{
  "n_layer": 12,
  "d_model": 192,
  "n_experts": 32,
  "experts_per_token": 2,
  "d_expert": 160,
  "d_shared_expert": 128,
  "activation": "tanh_gelu",
  "moe_layers": [0, 1, 2, 3, 4, 5, 6, 7, 8, 9, 10, 11],
  "router_score": "softmax",
  "normalize_top_k": false,
  "routed_scale": 6.22,
  "balance_loss": 0.000511,
  "balance_bias": true,
  "router_bias": true,
  "init_std_router": 0.0297,
  "lr_router": 0.000879,
  "n_head": 6,
  "n_kv_head": 6,
  "head_dim": 32,
  "vocab_size": 16384,
  "norm": "layernorm",
  "norm_place": "pre",
  "norm_eps": 1e-05,
  "positions": "rope",
  "rope_base": 10000.0,
  "rope_fraction": 0.5,
  "qk_norm": false,
  "attn_scale": 0.177,
  "tie_embeddings": false,
  "parallel_block": true,
  "init": "uniform",
  "init_std_qkv": 0.0246,
  "init_std_o": 0.0,
  "init_std_up": 0.0246,
  "init_std_down": 0.0,
  "optimizer": "adam_variant",
  "lr": 0.0013,
  "beta1": 0.9,
  "beta2": 0.98,
  "weight_decay": 0.19,
  "lr_head": 0.0105,
  "grad_clip": 1.0,
  "warmup_steps": 387,
  "schedule": "wsd",
  "decay_fraction": 1.0,
  "decay_shape": "linear",
  "final_lr_fraction": 0.0,
  "batch_tokens": 65536,
  "seq_len": 256,
  "doc_mask": true,
  "train_tokens": 363800000,
  "steps": 5552,
  "dataset": "wikipedia_en"
}
Below are experts of layer 8 (counted from 0) of a mixture-of-experts language model. Rows are named router (the router's row for the expert), up (a neuron's input weights, with its number) and show model dimensions 0-191. Each number is 200 + 20 x the weight over its row's rms, rounded and kept within 0 to 999.
Before each expert's rows: "mostly gets" lists some tokens that are sent to it at least half of the time. This comes from a sample of Wikipedia text that the model never trained on.

# expert 8
mostly gets: " who", " various", " which", " several", " although", " so"
router,197,210,181,216,244,179,228,195,225,217,189,161,192,212,204,173,189,201,194,195,187,234,170,223,223,189,191,178,169,204,194,189,174,205,180,244,213,208,176,230,191,180,176,188,207,203,175,212,195,219,234,190,211,173,217,200,197,196,222,182,235,182,197,214,205,198,228,166,157,223,229,185,213,196,183,186,206,202,191,177,201,186,195,203,179,189,145,226,232,192,182,232,171,161,186,184,222,187,188,230,179,223,197,227,193,171,206,232,215,213,223,194,169,189,243,178,174,193,170,204,227,203,166,226,185,209,218,207,167,237,225,183,226,197,188,189,216,213,208,187,219,189,212,228,205,189,192,198,187,229,214,220,191,222,188,179,188,218,186,223,197,197,182,185,206,184,207,177,225,186,226,214,209,239,214,197,191,184,203,218,242,217,209,186,163,212,218,191,206,185,208,202
up0,225,168,200,207,195,213,223,194,174,216,159,229,180,190,215,198,212,218,220,162,216,195,221,197,203,182,173,203,194,189,204,165,219,176,197,171,209,166,184,189,165,204,234,189,182,216,200,193,201,197,168,200,207,199,182,216,234,225,201,217,208,198,196,199,178,228,209,217,174,198,208,237,211,200,214,169,166,188,197,190,191,182,177,239,218,197,225,212,190,235,225,225,215,176,199,242,180,248,246,173,201,172,199,232,203,213,205,173,221,199,204,203,216,207,206,212,196,193,206,161,195,221,220,226,199,222,210,181,232,195,188,210,208,205,194,200,192,205,217,206,218,228,187,168,184,181,214,174,197,224,208,196,199,192,176,250,213,204,144,192,205,186,222,190,186,223,210,220,197,205,193,181,183,178,199,221,236,130,216,184,189,181,214,209,223,175,195,202,214,199,196,177
up1,212,173,192,180,199,193,212,170,199,193,155,171,235,214,190,191,212,181,230,201,186,198,221,191,208,191,188,156,210,189,214,227,230,235,207,222,196,215,199,216,210,233,213,235,183,221,250,195,209,203,202,215,168,178,245,232,211,220,206,169,188,179,177,163,195,174,197,190,160,171,207,184,226,151,214,189,181,169,192,217,216,187,201,209,213,202,182,178,160,211,200,189,216,229,159,192,172,198,190,216,210,193,228,198,173,155,242,204,205,206,206,211,197,191,226,192,189,204,222,228,225,211,191,180,226,183,182,190,191,192,174,208,188,172,207,223,238,214,175,203,189,242,201,207,210,201,172,231,232,186,179,214,195,186,187,199,213,213,204,205,204,193,172,169,210,193,231,196,211,214,192,194,209,195,187,218,222,219,221,203,203,201,200,197,185,175,223,203,155,204,200,191
up2,200,195,207,177,198,177,192,182,198,183,241,208,171,219,161,219,202,240,206,180,198,198,217,209,217,196,217,171,221,226,216,206,211,163,168,189,170,181,238,194,209,215,185,175,214,238,239,202,189,173,209,224,179,194,206,214,175,222,172,191,202,203,234,166,197,191,202,196,183,177,168,222,210,173,176,182,192,188,203,202,183,181,178,214,215,213,233,212,229,181,250,205,194,194,210,186,141,197,219,178,225,169,190,204,179,200,207,182,193,191,168,211,209,222,203,193,171,184,203,156,191,197,205,206,204,225,216,184,211,191,174,207,180,189,200,201,228,219,183,223,196,229,173,206,209,209,202,189,230,199,232,150,207,186,178,220,180,218,223,191,234,185,183,176,223,200,176,182,199,228,189,204,236,221,180,210,232,218,207,206,185,211,192,207,179,177,192,222,194,238,191,216
up3,232,182,200,248,180,152,200,181,207,230,187,217,209,167,224,179,206,211,191,178,224,197,186,209,189,184,220,224,193,188,183,165,220,181,199,189,209,181,192,195,226,191,211,215,178,226,221,162,196,188,223,222,202,189,223,226,236,179,197,188,216,179,156,200,215,178,205,216,220,203,212,226,204,193,171,210,194,183,192,209,155,185,167,206,195,211,195,184,186,209,216,181,181,191,190,208,231,205,194,223,224,173,223,224,211,175,251,179,189,217,182,201,224,203,221,202,220,209,192,163,206,229,200,178,191,247,186,179,210,193,187,195,197,202,237,186,216,196,177,236,171,206,212,198,197,186,211,217,205,206,245,202,229,198,209,223,161,174,194,189,181,173,184,180,194,213,199,183,196,232,216,179,215,183,226,196,248,221,193,209,192,199,208,228,214,165,173,186,166,214,208,187
up4,215,218,175,201,211,192,218,195,189,210,204,218,191,184,193,206,204,181,201,198,205,180,213,180,166,220,226,154,219,214,188,228,206,180,193,188,233,192,218,184,151,240,225,202,236,174,198,212,211,189,204,218,176,209,228,193,157,202,209,167,183,196,228,204,196,176,179,188,171,209,166,204,226,211,176,203,177,168,217,200,181,205,215,219,189,240,191,213,204,203,202,202,200,187,170,193,195,190,211,201,223,214,224,221,202,216,222,195,198,179,172,178,205,183,224,214,165,188,226,219,247,162,199,201,175,224,245,172,209,202,196,179,161,199,194,215,195,187,196,175,185,224,173,203,187,203,206,213,207,228,197,181,190,199,227,183,173,182,177,257,229,248,225,189,189,178,209,205,177,205,192,178,177,193,231,212,207,174,204,176,209,246,199,206,199,168,193,194,222,184,193,184
up5,202,223,201,223,202,159,171,214,186,193,165,188,219,193,230,186,175,190,214,203,234,215,206,180,205,162,200,211,157,227,191,188,226,174,203,226,232,198,187,192,203,165,182,194,214,234,167,171,179,191,206,223,220,183,186,201,207,198,198,171,207,189,216,172,221,198,177,189,174,206,189,215,224,192,191,158,190,185,205,212,196,205,176,183,215,186,179,227,193,214,217,219,192,212,193,194,208,168,199,206,183,174,227,182,178,192,178,169,207,177,185,207,205,183,218,184,162,157,163,148,201,190,194,236,212,251,190,200,210,211,209,176,196,240,222,190,229,192,192,217,191,175,205,224,214,210,213,248,210,223,187,175,207,246,229,206,158,223,197,214,221,179,190,191,205,182,198,208,217,192,219,194,202,214,195,195,182,205,204,224,215,212,193,158,218,184,188,196,210,215,192,227
up6,210,215,188,194,212,184,178,199,193,198,242,206,228,206,231,197,187,201,215,215,166,193,215,183,188,194,184,195,192,213,178,173,190,223,204,217,203,195,187,223,213,202,198,212,230,214,194,217,234,218,190,228,185,208,235,226,232,212,177,191,187,222,196,210,170,185,217,190,190,229,180,243,204,180,212,185,214,205,222,241,178,181,181,176,246,172,177,139,227,256,198,194,178,195,182,205,200,165,214,198,175,202,235,192,198,185,218,228,209,187,200,198,161,194,202,216,205,186,209,190,165,190,191,195,180,206,202,192,200,180,188,185,190,178,186,209,228,189,209,230,189,183,249,212,237,194,210,212,193,211,203,192,223,210,169,188,192,173,180,169,176,201,188,189,189,220,229,159,191,200,224,183,218,196,213,197,220,153,190,155,192,224,202,196,202,190,167,209,183,217,181,165
up7,199,212,199,217,154,216,217,179,231,206,204,216,197,213,169,199,191,200,167,197,184,208,189,150,212,205,210,174,183,184,229,196,195,215,207,180,173,189,203,153,198,189,225,222,210,223,192,197,164,177,188,204,217,186,225,242,182,208,172,220,206,235,189,193,201,179,218,195,205,209,213,227,206,209,204,218,190,187,184,240,174,178,189,172,222,199,226,203,218,157,191,194,240,211,240,211,174,206,209,192,197,206,247,165,182,233,196,185,198,234,255,222,238,197,201,221,167,198,208,184,188,206,222,177,205,238,179,203,186,200,198,217,201,211,223,206,222,194,212,214,200,193,236,191,205,197,184,224,198,191,212,208,223,184,194,186,180,205,224,216,184,194,179,207,168,163,222,214,215,195,217,178,239,189,243,210,231,194,173,196,170,211,197,190,200,170,211,222,177,210,190,205
up8,189,200,209,229,167,152,172,170,217,138,198,212,195,181,195,190,203,175,185,229,194,199,195,210,204,175,201,191,196,196,231,225,185,204,218,192,236,174,205,209,173,179,202,232,218,166,189,187,183,209,183,203,202,222,203,206,185,210,188,204,206,213,164,193,197,209,212,218,181,212,209,221,191,176,216,210,202,220,199,229,184,167,212,239,180,185,192,186,181,206,184,208,189,216,221,213,186,218,221,206,210,201,176,217,213,181,200,208,192,203,192,212,211,220,188,218,201,219,208,217,228,186,222,216,207,202,198,201,207,202,191,190,217,197,234,202,205,221,193,200,197,135,209,206,220,178,191,214,162,192,251,197,169,194,203,223,227,182,194,172,218,217,157,200,178,175,204,210,221,205,208,189,188,221,224,173,227,137,187,176,203,256,194,208,204,235,166,210,205,151,190,174
up9,220,165,242,191,224,186,187,220,205,229,195,240,186,205,187,171,193,181,204,191,208,214,211,194,190,227,184,187,183,213,215,177,196,244,173,176,175,231,203,220,197,191,188,227,191,209,201,196,199,180,191,202,222,201,216,196,187,193,235,199,185,214,224,210,167,173,211,194,203,234,194,221,216,182,210,168,208,195,196,208,198,203,201,188,231,245,217,203,185,212,202,184,194,202,187,231,202,190,190,181,199,213,178,210,201,180,239,210,159,221,186,223,212,208,213,211,153,194,225,194,194,190,192,188,174,252,198,216,200,176,178,192,204,166,224,207,203,195,192,206,208,200,229,211,225,199,226,212,163,200,183,183,216,164,189,207,202,235,215,171,219,184,186,170,190,152,178,201,233,240,197,195,187,194,237,163,201,204,164,173,206,211,221,215,169,154,225,208,209,223,224,174
up10,217,176,199,184,214,228,213,196,179,197,208,204,211,189,209,203,222,165,201,205,187,189,226,222,227,217,183,204,145,210,217,184,220,204,187,209,210,213,208,216,169,193,195,181,193,211,212,226,225,213,177,242,191,173,219,232,209,189,224,226,211,183,217,220,175,191,242,187,214,181,211,229,197,181,172,198,203,225,198,197,220,200,134,216,194,193,164,183,248,198,169,234,195,186,177,222,223,233,230,185,165,202,202,195,181,246,197,222,226,174,231,178,181,172,190,211,172,200,217,180,199,197,197,168,195,204,220,181,209,190,186,200,203,194,209,213,202,206,203,202,184,203,210,187,200,161,173,207,179,221,221,203,213,162,184,221,183,186,204,225,245,208,205,189,198,226,214,206,185,190,197,188,216,187,213,183,197,145,194,187,205,262,205,204,193,193,187,200,193,210,179,217
up11,201,201,191,200,195,185,203,201,216,190,210,205,196,201,179,220,200,181,190,231,189,191,171,171,192,190,180,209,180,173,193,175,202,233,248,182,217,183,232,170,188,226,200,230,177,204,244,226,212,184,173,182,218,197,198,201,219,193,190,197,172,195,210,149,234,178,235,226,199,191,172,183,177,191,226,193,194,192,195,206,187,227,197,207,186,182,191,200,183,216,182,175,182,214,199,191,227,182,181,222,183,195,159,228,201,205,196,227,207,196,240,189,222,168,204,182,229,212,223,225,206,222,231,168,212,229,204,187,198,186,204,205,193,223,239,181,194,167,182,204,163,212,187,191,242,201,220,193,161,185,185,221,183,214,206,237,223,166,218,199,230,202,189,189,220,210,220,187,215,199,216,220,180,204,205,219,202,167,204,199,193,226,183,210,218,201,237,156,212,210,251,225
up12,219,153,185,210,212,162,202,202,217,217,216,215,172,206,211,213,203,203,205,213,174,199,198,195,200,192,156,220,167,194,247,185,215,174,217,211,228,238,204,183,204,209,175,222,195,217,189,190,190,175,191,187,191,207,181,207,182,211,217,178,160,168,219,202,193,211,240,212,215,187,216,200,196,173,234,174,232,199,245,217,172,179,198,193,202,195,217,205,191,232,174,178,193,206,186,195,205,185,197,198,194,211,180,185,195,188,209,224,195,185,239,204,227,215,179,207,194,205,215,216,165,217,209,154,184,214,207,192,200,190,182,190,214,215,198,222,217,188,170,153,175,179,223,177,226,245,207,193,234,181,206,193,192,233,196,248,190,223,228,184,212,178,222,204,203,208,186,168,181,185,201,208,218,206,201,202,195,177,176,182,176,234,219,261,193,200,202,212,173,186,224,197
up13,212,210,228,233,214,252,205,223,207,199,223,176,188,166,207,209,179,199,234,203,207,176,215,188,177,179,186,199,198,208,185,219,209,168,200,204,180,203,217,211,196,173,200,208,230,229,206,195,191,206,184,189,208,193,255,246,199,253,209,244,179,191,216,205,197,189,210,204,183,218,192,220,214,210,175,153,208,203,237,197,197,181,169,167,226,214,162,178,185,184,209,196,213,233,201,245,208,195,223,196,227,210,213,214,174,227,194,217,203,221,186,204,177,214,181,183,207,206,195,168,222,196,184,209,187,175,199,183,193,190,203,235,179,216,231,227,213,170,192,195,174,239,194,210,211,191,190,230,213,222,214,174,212,203,187,186,189,181,176,189,228,189,217,172,187,208,203,193,162,217,170,183,224,177,183,201,202,205,186,215,192,220,203,192,184,206,161,158,208,163,188,209
up14,196,215,197,203,228,213,183,216,177,201,219,231,209,167,188,226,183,167,216,255,237,184,216,205,206,222,205,179,164,213,205,214,200,168,202,209,203,239,210,197,218,162,177,198,204,199,153,204,209,210,208,205,209,220,174,201,181,181,208,204,179,168,233,229,177,225,186,179,178,209,200,167,202,206,187,172,218,220,218,235,200,214,199,171,190,214,182,187,225,209,192,179,202,202,210,182,198,147,232,200,203,221,217,195,185,216,179,175,197,173,188,180,187,186,203,199,219,148,199,175,234,187,210,211,180,204,202,189,200,192,211,188,176,215,196,234,169,211,201,178,191,220,241,200,221,206,202,198,155,214,230,193,215,195,205,203,214,213,189,216,223,244,204,174,235,199,218,205,188,220,205,177,220,152,224,187,170,191,213,199,220,215,197,161,212,198,184,168,208,197,182,184
up15,207,237,217,187,186,165,170,162,168,196,219,194,205,181,210,195,180,208,182,184,201,201,159,193,225,211,193,182,217,195,242,184,188,184,226,193,207,220,210,195,216,145,203,199,166,204,171,230,230,206,184,209,225,189,213,168,206,182,182,177,196,199,218,211,200,198,236,214,189,211,219,192,176,178,170,156,212,216,211,196,215,196,237,202,195,271,154,210,223,179,161,220,220,205,212,203,194,174,214,195,205,186,206,200,219,201,203,224,210,235,225,225,219,206,246,193,172,204,173,186,218,197,204,194,187,224,189,179,179,186,187,172,222,224,231,195,196,199,209,184,211,211,184,208,179,218,240,242,209,209,170,198,199,219,182,187,196,225,175,193,234,217,210,187,200,168,162,215,204,223,208,188,190,209,209,192,185,209,190,206,197,182,210,230,210,193,184,189,175,191,199,201